{"num_hidden_layers": 10, "hidden_size": 320, "n_experts": 48, "hidden_act": "squared_relu", "moe_layers": [1, 2, 3, 4, 5, 6, 7, 8, 9], "normalize_top_k": false, "routed_scale": 1.0, "balance_bias": false, "shared_expert_gate": true, "init_std_router": 0.0105, "norm_eps": 1e-05, "optimizer": "adamw", "train_tokens": 475700000, "max_steps": 7259, "dataset": "wikipedia_en"}
Below are experts of layer 7 (counted from 0) of a mixture-of-experts language model. Rows are named router (the router's row for the expert), down (a neuron's output weights, with its number) and show model dimensions 64-95. Each number is 128 + 24 x the weight over its row's rms, rounded and kept within 0 to 255. Numbers have three digits each.
After each expert's rows: a language model's description of what the expert responds to. This comes from a sample of Wikipedia text that the model never trained on.

# expert 21
router:116145111138137089120079133125128175165109114088076086132167130128124077142105129149123124107135
down0:146147151171105135149137117133119112113132107153110136117140165159125089146162133167156128122122
down1:086148139109104159102120082137105094149111104148134142101100109097088162138093147143096094125087
down2:113181166142120140150139161123133109126106145140123111125153110138158102137102180104132133095113
down3:098135155116149108119161152113120111131114093126152099103142154174155146118121101106162076125168
down4:131107145160120126136164115108076130157124161107107113118089087106166131155127144127154128107115
down5:148144138170107121144107106128093143123172134127123105079120142097088105129179115203141151135095
down6:131118136079130104115117096118122113095102173164113144121155129171117146164141130162152060124131
down7:108152112088148147123176172158126140148129142118142116125133153134088149148127086128141070121114
down8:130153134125069088124135159099136115091125154068119149071166134107130115108066157137134132092127
down9:137139155136128146117134172146113144085131110124124123149133117170157101105117113125151089146124
down10:141163175095157096132164123178122144140088081129177109132170172148118128139135135123129129122161
down11:129138105131146110125066109112121103140125114130146134117116134155112101118129116151109132156136
What it handles: First pieces of words, especially prefixes like re-, dis-, com-, tra-, fl-, as in re-leased, Disapprove, flashback, visits.

# expert 25
router:149137150140129134125149095140137138095138118057119078117135131098131119132144153125123125143150
down0:091154136122116144134131153132123107123188089083131087148131131132097122133141081150155177199137
down1:147125145091141109133114175176101104125124106114144161150137119138138121164121104116122091124143
down2:132136118106147147128130117139118093127150105118177154124081124123144124101158152088180163124140
down3:168115139097106146112104102121141188107170120118116135152148120109140146121104149108099115150163
down4:098124162149127148116131144095087119164114123129085161098154179132141116110120119119162106126061
down5:183106150180138124114105103102091161118127134099067122111145140111156154146123137117116110150166
down6:140116123095133104125154125098138121145129126167117124112125125115153143102152130147140147105171
down7:141138153190166104092104154118183101135187148171108123144128131128162132126093144126101138136091
down8:152116124124114155117087119137150070152129151122124156098146143125141141115114147111111136123117
down9:178106117125110171126134130105114129115089159132133123123142102143124187164132109123135143144101
down10:146187092155129108134130137149138124124157090161116126057092105115171123149123140104110130146119
down11:123117122113124137114133180168151160134127111139181151130115103091122111129144150123096107130139
What it handles: Letters and digits in scientific notation, units and formulas, such as cm, g·mol, InChI strings, melanocytes, coordinates decimals.

# expert 12
router:170184129110100123143113159146138101160125094119150088097145111072102137125169060135149131178117
down0:109115117130130162159132132152113126110088115079138175110114118116121121164138159139094134149139
down1:110124124136142121140121148141137128140132118136159185140096139175125145181169153134115125140087
down2:126115111141143184108137119176128119154151092138134131135182117096121089145120119132127132118148
down3:146116100174140138139148112121116156141166164127070149134137153115135129190083141136084114119100
down4:098135162207136140120124097096110132131147116111116120122078131096100105162150119140123132177074
down5:156101082127130117144147181128115153136070124139131123171125107117119181137098094147075111126096
down6:128145107150098132097155167149136143110140126160084162139152110128147124107121150153093090124140
down7:147129142136118114128086095104122151111162174129112133134146109179087125140137127133127101109112
down8:120156117119123150173106141124176138112135110141139181149126122173156143132140167102079101167108
down9:125128109149138092102135133115177133113146144127173138112104108143116156094122095106117125154132
down10:173133115122137121176132082084120099128106116113126139165142089140124162087095097116143119103138
down11:148097087144104141116141128139137140120146134122140147118135185113154099118105193110131158130118
What it handles: Pieces of political and ideological words such as politician, Democrat, Labour, Unionist, feminist, plus "of" in biographies of officeholders.

# expert 38
router:108129139144115124148131122125140069094125128096113123113110174122118119156141122149134152112117
down0:135132144109099083098128143134100087161149120116163152132096161136171143135102122143148111131131
down1:126091101113171169149114142119077128102146155128115099103161115148123135132121106171135176110134
down2:119141100132138144113110099129126119121090153151100142096084151109193144129105143105119086142127
down3:117143142129151117125135121149129111118149150154120153114137150148141124124129141073090092140101
down4:098135182123175118109102157062144121143104094144133116121141134158137151105107162136129122133105
down5:104086143163107127134095105153153156099145103137095133120153107122148096106116129143137095104109
down6:108142110084160112119138114163168128082134145134105115105150118100146145130131141130121123081133
down7:149128118166122131143116105138112099122134162133138089141102122144142151137138114131086159145157
down8:121138131066109150127136146158138104154121153165141148151074114109113138130132123151107156201145
down9:114118141116065124180073095103117121119131141120130146116153147109120114116084096129068164122122
down10:140035127161144087129098105128114165129122109066145165164156149118112106138132139109143123101108
down11:116121175106131144110122113141132132138111105134131156127115129149100138088130175156135133147146
What it handles: was, is, became and being right after a name or pronoun subject, as in "Rhodes was disqualified", "He was promoted".

# expert 23
router:139132124153118128135118158165083127100096123121123133151119151158102093112133126160175131107176
down0:101192112104135157123159129135122132152140129139128134153093114158139131111115119111100137131109
down1:094092167121153135136153107138077102128116093101070123135114139162116157094143117169146122120117
down2:150118123157094130111100115143135107113117117102132137115123117116151075106114090083135114152113
down3:151145149104111114134114077114083135144140147171105127132163138155163117115114100201150115118119
down4:118139130157152161129087130112129086134152119138148144132141150141111152189150115117127125164111
down5:110067137113116105121118139141169093126125145177108153109134117166136108115094107083122089093138
down6:158132135100137081139142122154115122177128123143091088131145090164106095116148066151145154129119
down7:109088142139156104107139108115097167139129136105075149126109185178114131121126127139091152089119
down8:165134151128114120134073127142184133125088109116111176125157141120140121127114159109133105115163
down9:130156146176120141109151145157117118111143124135059101138127150143104134142123094134075096125138
down10:107138128142143120110123151161117100139125141155133151152156148113099159154152129169094120091138
down11:120190110101149123162117138074144088158160144174152073151159116138102146117104137138121158134124
What it handles: Pieces of Slavic, Central European and Scandinavian names and places, often in sports tables, such as C(ibulková), -ić, -ski, Vrbovsk(o).

# expert 28
router:145132149137095131156128137163131141130134112136160098166132118139113125139120106117125125146119
down0:123121116119087138104132139127168130142140114117129146141093110115125112165138139117110071104139
down1:137146100153135105131175114101135111142124144124135110129093103100155177126157148140112186119095
down2:119139148137108071155131151060184125143101131158125146150152107143161115120144127161144114123192
down3:099107133134137136116126149123115184121122099121138096094148149132163152110134190113155141122147
down4:105122122120088134143184106126142122177113138151142149117092112136160133110118158118136128097142
down5:112095085130104118168139101113190147103108132168145121108140115126172124104148152130136145163104
down6:107171152111143140125159131116110158107088115162101148137110119146070123120135124113123082131094
down7:120158160111142145100096162080112114117106112158075176133145069130163113144091120122131113100109
down8:131154113168166115112111092157148087100109155167087143162167115108142145116093153135115151116156
down9:160154161095140101143119169099107074143101116132146143150104104140159108129111127108149121098118
down10:074078158135137137160130111117141182130130109099114074130142109151122157123157135162145137136145
down11:167170139127113118145130138132133118144120108168145148091108158107134135151117112168096107089113
What it handles: Geographic and architectural nouns like village, town, north, area, church, bank, staircase, plus pieces of foreign place names.

# expert 2
router:124139096111133134103105147100134092147123085147108120097159105102138142125129090099141112082120
down0:135090092131173119126133111131113124122145123121181112121127136118145077115074161107143170117104
down1:145101099149146121129133096173117151149144122136123104204087131102123137121149135115113126114138
down2:158163150170125153121090111138120120115172179099129145149141148157129127152126144119122135118145
down3:150158137120136104134114099150085135119104169147106156112125162116143140108123088113142099152128
down4:069149085142147128132138120146161165120140127150100099127124109143099126112121125122139136083097
down5:135104104110139122141115123148090130122187099152152155120143148115113136138133129156122114091130
down6:118121153078106088143115134136134121160125144103070088109144130134147136160165077144100119142099
down7:074161113134133117150134138061128140123160099111118155123148126149172155128151135113110118067139
down8:131116126109146142151117140126162101153069121110180127134131103108122088145100162152123120121118
down9:136086194096122132144130135129125095111119130106117172110173124156146108111114149163193102097106
down10:155116119108135141140198123188115068150127116099179110142147107141099129153141169122157125115154
down11:103109077144107155135155116155095147093151102150149156106120114089147145125121148129146108119110
What it handles: Name endings and pieces in broadcasters, studios and record labels, such as Entertain-ment, Pict-ures, Group, TV, Records, and station call letters like XHPAOS-FM.

# expert 7
router:107117133121154097119121119159171121100140155123136109108094123130127126103108169129166151160137
down0:133107118176182128142081105140111134136146100122109121128152097141111102130116150183129124127110
down1:105153153113062124117124131112080095159121101144153145106099131103156116138104129130122124127098
down2:155122112113147114105144104139099126136139128139123110124084136152140109149115127120171075147172
down3:117073166161130074073109113179127167115134142113110124143145122112118065123136189134112160148139
down4:125138171136155136140150177121139140118090106125150151114173131121110142127135105138113126135109
down5:151124136085089121120103152096153128150110102129101132152134155137143111157113138117148151131115
down6:124155133173150130128144133147088148136130124151137132140128120124143158113126151134126134160202
down7:151148117158168070167124090103169070157150145142138149126115073158083081130077166170136115145106
down8:141102131086121145123099101113084136126166104143145117103163176113120116144121127061152091135167
down9:144164127177122114109121122129154094141078122115117151105093133136081107117116151157110140161123
down10:109102103088188105157122124135162129151119160113164126142138109175139112061112132141114121129126
down11:146127143098117122140142142127170142119123199121121114178136106110128133123131134152166164119137
What it handles: Conjunctions and linking words joining verb phrases or clauses, mostly and and to, also but, while, or, than, after.

# expert 4
router:118107145142112141119143125147097112163157139113126141130122083110125091114148085119114067105144
down0:132122135098146167133140152118143112150125162121116100140137106136164146094142165156147073148126
down1:146135094151120113092152131145156088126156138113122140094114140161116113092126108109155115069114
down2:144152138122137121147109158143107167100101136094124052113124117129138165143112138105149078123159
down3:163131155113093101169152109140112150158099157112104122120157146136138138131126127143124006169139
down4:113134121143167146132122145138161120095163140141154121134118090147139158140131128125132122153169
down5:099130126144105124137126106122173118116113165135091142090121130111139140151128131166147083101147
down6:114123111096114140120110112129136173105127138112149080152129169089139093133114114114168135135121
down7:114118162139165137118100143163149106144118127143095127088122094169104167169160165093172104149138
down8:142093105140116097097148137067184130124104130137155176100137110127094169135108127127086136146119
down9:129095114160148123138120173164116110148127125135142105145148104145155157079131107108109127166107
down10:119121110131085125104164125141131129143157100183144115111123120168149089178156146115127115120113
down11:157134089150103125120112105134137149165115153119163138092104181150118096133145124136138105084126
What it handles: Adjective endings and words like African, Soviet, social, military, civil, plus "the" in political or cultural prose, as in Balkan, Pakistani.

# expert 11
router:144113127128095177169126137103101139119134115142139130125077170155134148126135097150131147129127
down0:153150110101141130135144105135113122117096126100131122131146171158133183143111121106126063160138
down1:089097144113123103142129149144147145133148127150084121106091131138165130126133084119122125117123
down2:166150147101091141110103139135103099114142120173136153140142126151130102124145121134153098122123
down3:118169137131135073129092178105104112137128158118113136148148140143129147138131149173080133169161
down4:122159144134152165137130131115146105112135116137142101138159134145165116109154158144137113127101
down5:108113150133133094144126135084106117153125125118147117131121170132115146100138173098075094168145
down6:115155122173114157110102114123103118122126124144136126139118119129160162133137112095171099096138
down7:144151096104130157156151050111113114119113110124121149130144146117144113098103125085104137105125
down8:084104164121125144142118148126145125137125093135118100155168099121146152119116132134202124129133
down9:160100109111138140099111131152110106136149138157160129129116125133088092150118140125169084088125
down10:109115113163140126092103123163132120120099140087103134171111126153160101115175125134162115121124
down11:119094095140138114152125119132161097136115160124152116146119133149108131104097127110132154156196
What it handles: Starts of place names, mostly British towns and counties, and direction or place words, such as Man(chester), War(rington), London, North, England.

# expert 45
router:125125153162146125139111137140115130108150154161123125125130104095130109120090155137092135107068
down0:118136170138140157172108127132115162118125144129115133192132110133108119129124168148112077141130
down1:130152155091155159101146095132132141113176166123138144133167129146101131106171114135098159124147
down2:139172152139107170109113135090097115131140104158138130155113116123135114135121117097146089130137
down3:099115153147137150142090122117088118132147103131141120112123103118129163124156131145127136120103
down4:100136129135127158117144125140070136131159158140168099143179128132113135115127123130100182129085
down5:127136128109114146130090107099198158179149129118114104101086101135121132099138105119108095123172
down6:133150154106136161113137097132141095132125150091113124138105097169106152151129183111148132090122
down7:130128104097073139140167076112151124117145128115139126135105148116125107100122137137118108135106
down8:097112164107107167150140153139114149133165138134140136143127124097089121114113147121149097121097
down9:148117150110107166151066124121091127124128147174089115192136094122085134170149142148166059115148
down10:100124146128140114170124094157108142118150154124135103132099107181135141096112085120128125139154
down11:136126128096138138154097131100138133092128121121137156149128122152155123153117119113190134143128
What it handles: Starts of values or headings in infoboxes after dashes or breaks, such as LCCN, Location, years like 1982–present, reference numbers.

# expert 26
router:108142156104123089150133156115104097063157094138135114129096129133115127160112124129101088128123
down0:068169141121118115133092199147124147100110132083108135096147139110101121100105154144152146143130
down1:112090118105153106128109166149118155132108118131097128107163123104153128124128127140136069111144
down2:137159088125164130079123132131115151132095125142139094124091117140151165117178111094157126107143
down3:143158123143117121169120124139140152166169091121143159118154135158125158169101133094143094135103
down4:087133125118146165117147088142155151102152116118160145147153162085150104122159136120167079091139
down5:115099116099129115138112088149159126090180120157157132148137175117158135119161134129053086075144
down6:136083084116125106148077066116137122109129068152110091109160075093139137109126143135140125143138
down7:109123118144116152143136149144093141135137125118181127146137166093113089100139147137138061130155
down8:124120113072107130131107101151081123149153106137110148113101118149149126113159098154125098078154
down9:126178134172158098114110136108108145151093124128125112077128178145157146108108141137127137148130
down10:126133152145140131108151119107155139154109125119137101117135138143114125138157164159144077124118
down11:110119158137139133123114151114098121092153159178119140131117097142134103123113093129144077113167
What it handles: Forms of was, is, were and been that follow a long noun-phrase subject, as in "a declaration of principles was adopted".